Below are experts of layer 8 (counted from 0) of a mixture-of-experts language model. Rows are named router (the router's row for the expert) and show model dimensions 224-279. Each number is 500 + 40 x the weight over its row's rms, rounded and kept within 0 to 999. Numbers have three digits each.
After each expert's rows: "mostly gets" lists some tokens that are sent to it at least half of the time. This comes from a sample of Wikipedia text that the model never trained on.

# expert 57
router:418541464527528495525546478481571523440546533507563523445552516419471581447506481505517489576554552475590485519522453456559516453509490451538502530486466487499374535492
mostly gets: " 8", " 0", " 7", " 5", " 1", " 4"

# expert 29
router:503521463476597563569540465556505535502518520540432541478531531477483546437524551450483505593545534481482462521475450402482563427523521437559557462468476502477409632447
mostly gets: " was", " been", " had", " a", " became", " were"

# expert 47
router:536514470498500457495551525523590540485485514469468536491525514493498549527497529543476484492504590491498452553491453506532524436505530456519526502520453487427442513506
mostly gets: ",", "),", " and", " he", " who", " which"

# expert 53
router:455460510518601512446554455550513467516552489512564496464524491468483528559470511460521516529497513484470497439470477495508517397465448492493533485517496448500404472496
mostly gets: " known", " due", " announced", " found", " moved", " said"

# expert 2
router:492505529514574528501534550505503441472536546478525479542530515421547502537530500583521509546487517449522429467510474481457578477472534465539524507565455530443419603527
mostly gets: " ", " German", " public", " English", " Russian", " local"

# expert 12
router:419507499574511530490543526500512532542535523522536518509545539451445538614550496506494525488528514465458427534493520499520518472404464576570521524493489483478291540545
mostly gets: "pt", "saur", " cell", "phi", " Binomi", " disease"

# expert 15
router:441531449500521488530499521496445503523537498492524569490469478449497500539534533549535534588515540503407446559508439462488464441417555520532489483505540502508394450524
mostly gets: ")", " century", " 2014", " 2019", "}", " 2017"

# expert 18
router:463508425528537517499523484464544469444566488525463580541510582503469548570569495525491501484538507526479442471440480507462529451388502474524500521518501494504510509549
mostly gets: " \"", "-", ".\"", "\".", ").", "1."

# expert 46
router:478541474513576525506558542473484463523522547416546491463539499474486542518502470559477485469492516487477473511502506463473524469519544523599500519496452501456412609546
mostly gets: " German", " Russian", " Republican", " Democratic", " local", " French"

# expert 21
router:421505483486487556518453493518537465479536515478532540559522493445465519509498503522450561634611521499483509509485464420480552496437551515502507483448524538452387520524
mostly gets: " %", " (0)", " ===", " kg", " 0", " 51"

# expert 8
router:539494530513528522504564530533494523502545485503503550486498453499483556572508479520522577509479540488475517481494471439457544494516562446501519486502472470449471499540
mostly gets: " when", " where", " until", " before", " After", " while"

# expert 37
router:526458455466546504588465523571509510554501521513482532535519535465433543463464435489473528551519532455480496557534481455513547463450537523531539455527464497496385537478
mostly gets: " three", " a", " many", " two", " several", " four"

# expert 7
router:410536489521521491498517546564514505470483543471474562504547479484389518491532475468475466551559520497493461549540522500553555509456499513470489522456560496454482583569
mostly gets: " University", "ville", " Smith", "ley", " Association", " Center"

# expert 34
router:487468496484560584541512535523518473539536517487526490517511535477442569511520476468485452579542509498472439487462433492464532469484480533536482499510453522468355435571
mostly gets: " part", " group", " top", " type", " north", " end"

# expert 63
router:521495494469566527527573489525539525489593528538458545525530563427446548449517510516545506527511499433508520484475475424526547448532531486526497461468524534471348590496
mostly gets: " (", " be", " was", " been", " $", "("

# expert 11
router:435499500502543532455561520498496518490501548496511516564539533436414507532579482576522559464529494573510502488531472487533529484432529455512494461494507526451543481503
mostly gets: ").", "\".", ".\"", " 0;", ");", "."

# expert 25
router:454482527510484527516538508514496600490528490536522486533593525508429495499494548473526542521520527468549489533496469462490568483512497477560530534496548547448390492526
mostly gets: " was", " is", " been", " has", " are", " they"

# expert 41
router:457467489506529502484487548527543528514581578438504598485519525434462519518492452488539509579521544518461540502500395433522517461423509509522519436441531487517422476564
mostly gets: " him", ".\"", "\".", " them", " books", " games"

# expert 61
router:459497475474563522470522506515537557479521470498512572438480487435448569454529489505460496569518519489490456443497463470491539408479558487481481427428498466485461537593
mostly gets: " served", " died", " played", " years", " located", " worked"

# expert 54
router:388512476485476537527522525532509479513515537535503496527467553446464569566512430508467536506474498565423460479490471493525460410451495522510593536479507464432399537506
mostly gets: "le", "na", "et", "e", "la", "ci"

# expert 59
router:518502564427469567527535487525476525463538492446489623524530543462450538489522485564510524537547529467488507464463495486484536394454567470530564477437516471501515547536
mostly gets: " David", " Robert", " Chris", " Richard", " Mike", " Joe"

# expert 4
router:492485469528591498450462565540467434530477529537523554520551541459460521490537504483473488496561482535489501528510520426591518436466520507587539534457513530469403534502
mostly gets: " pro", " anti", " video", " CD", " Super", " code"

# expert 14
router:363505483506494518512606561498511574487610520489481532462477515449414548483571536503476515550521533523455496528489498483525547505461551500527510545519485475442417518539
mostly gets: " water", "idae", "ba", " Species", "saur", "ism"

# expert 43
router:437490459529553493579499557529565494495503566512545545575534522472451500576495439490442513506528489481501480542567481445503516442394502456548536484501536470470525530506
mostly gets: " Air", " Robert", " Bob", " John", " Jean", " Mike"

# expert 38
router:468518444532554533484534529581459439530506472460557513507526484457470573455524428520487530554546527440464446533527492486481553450460491554515512518545462485503371543496
mostly gets: " new", " these", " this", " many", " several", " local"

# expert 36
router:510500520460434534526517473537500502466528514479501651535492541431450541475512466574548572523535549467504449484448478462474494406453539478462531431427510472470501558532
mostly gets: " David", " Paul", " Robert", " Martin", " John", " Michael"

# expert 28
router:421527518495535578500650567497540532488518487451494507539518486458411554491549497499486502538524505539489453547503495447468597515459545434474552445495506507471463454529
mostly gets: " David", " Robert", " William", " Species", " Richard", " James"

# expert 42
router:545475515465505522453545550512450503490499508423537581518513495436469507518538462549494494539548524471490453501508441563527524520501550485460507453461520490499337508506
mostly gets: " N", " M", " O", " T", " J", " K"

# expert 10
router:498510432499557548462529548475533466495513530465520555499511548441430499473511450528517488472523522483472508498473486411499542495473523528505528458516476567481528493568
mostly gets: " |", "):", " \\", " 0;", ":", "|"

# expert 23
router:474505535417537531506447542520481560501468506420518558563490480464477518467532470534487509528485530522542481459458380490486516484496546460419488470498578459529356419505
mostly gets: " S", " M", " K", " L", " D", " T"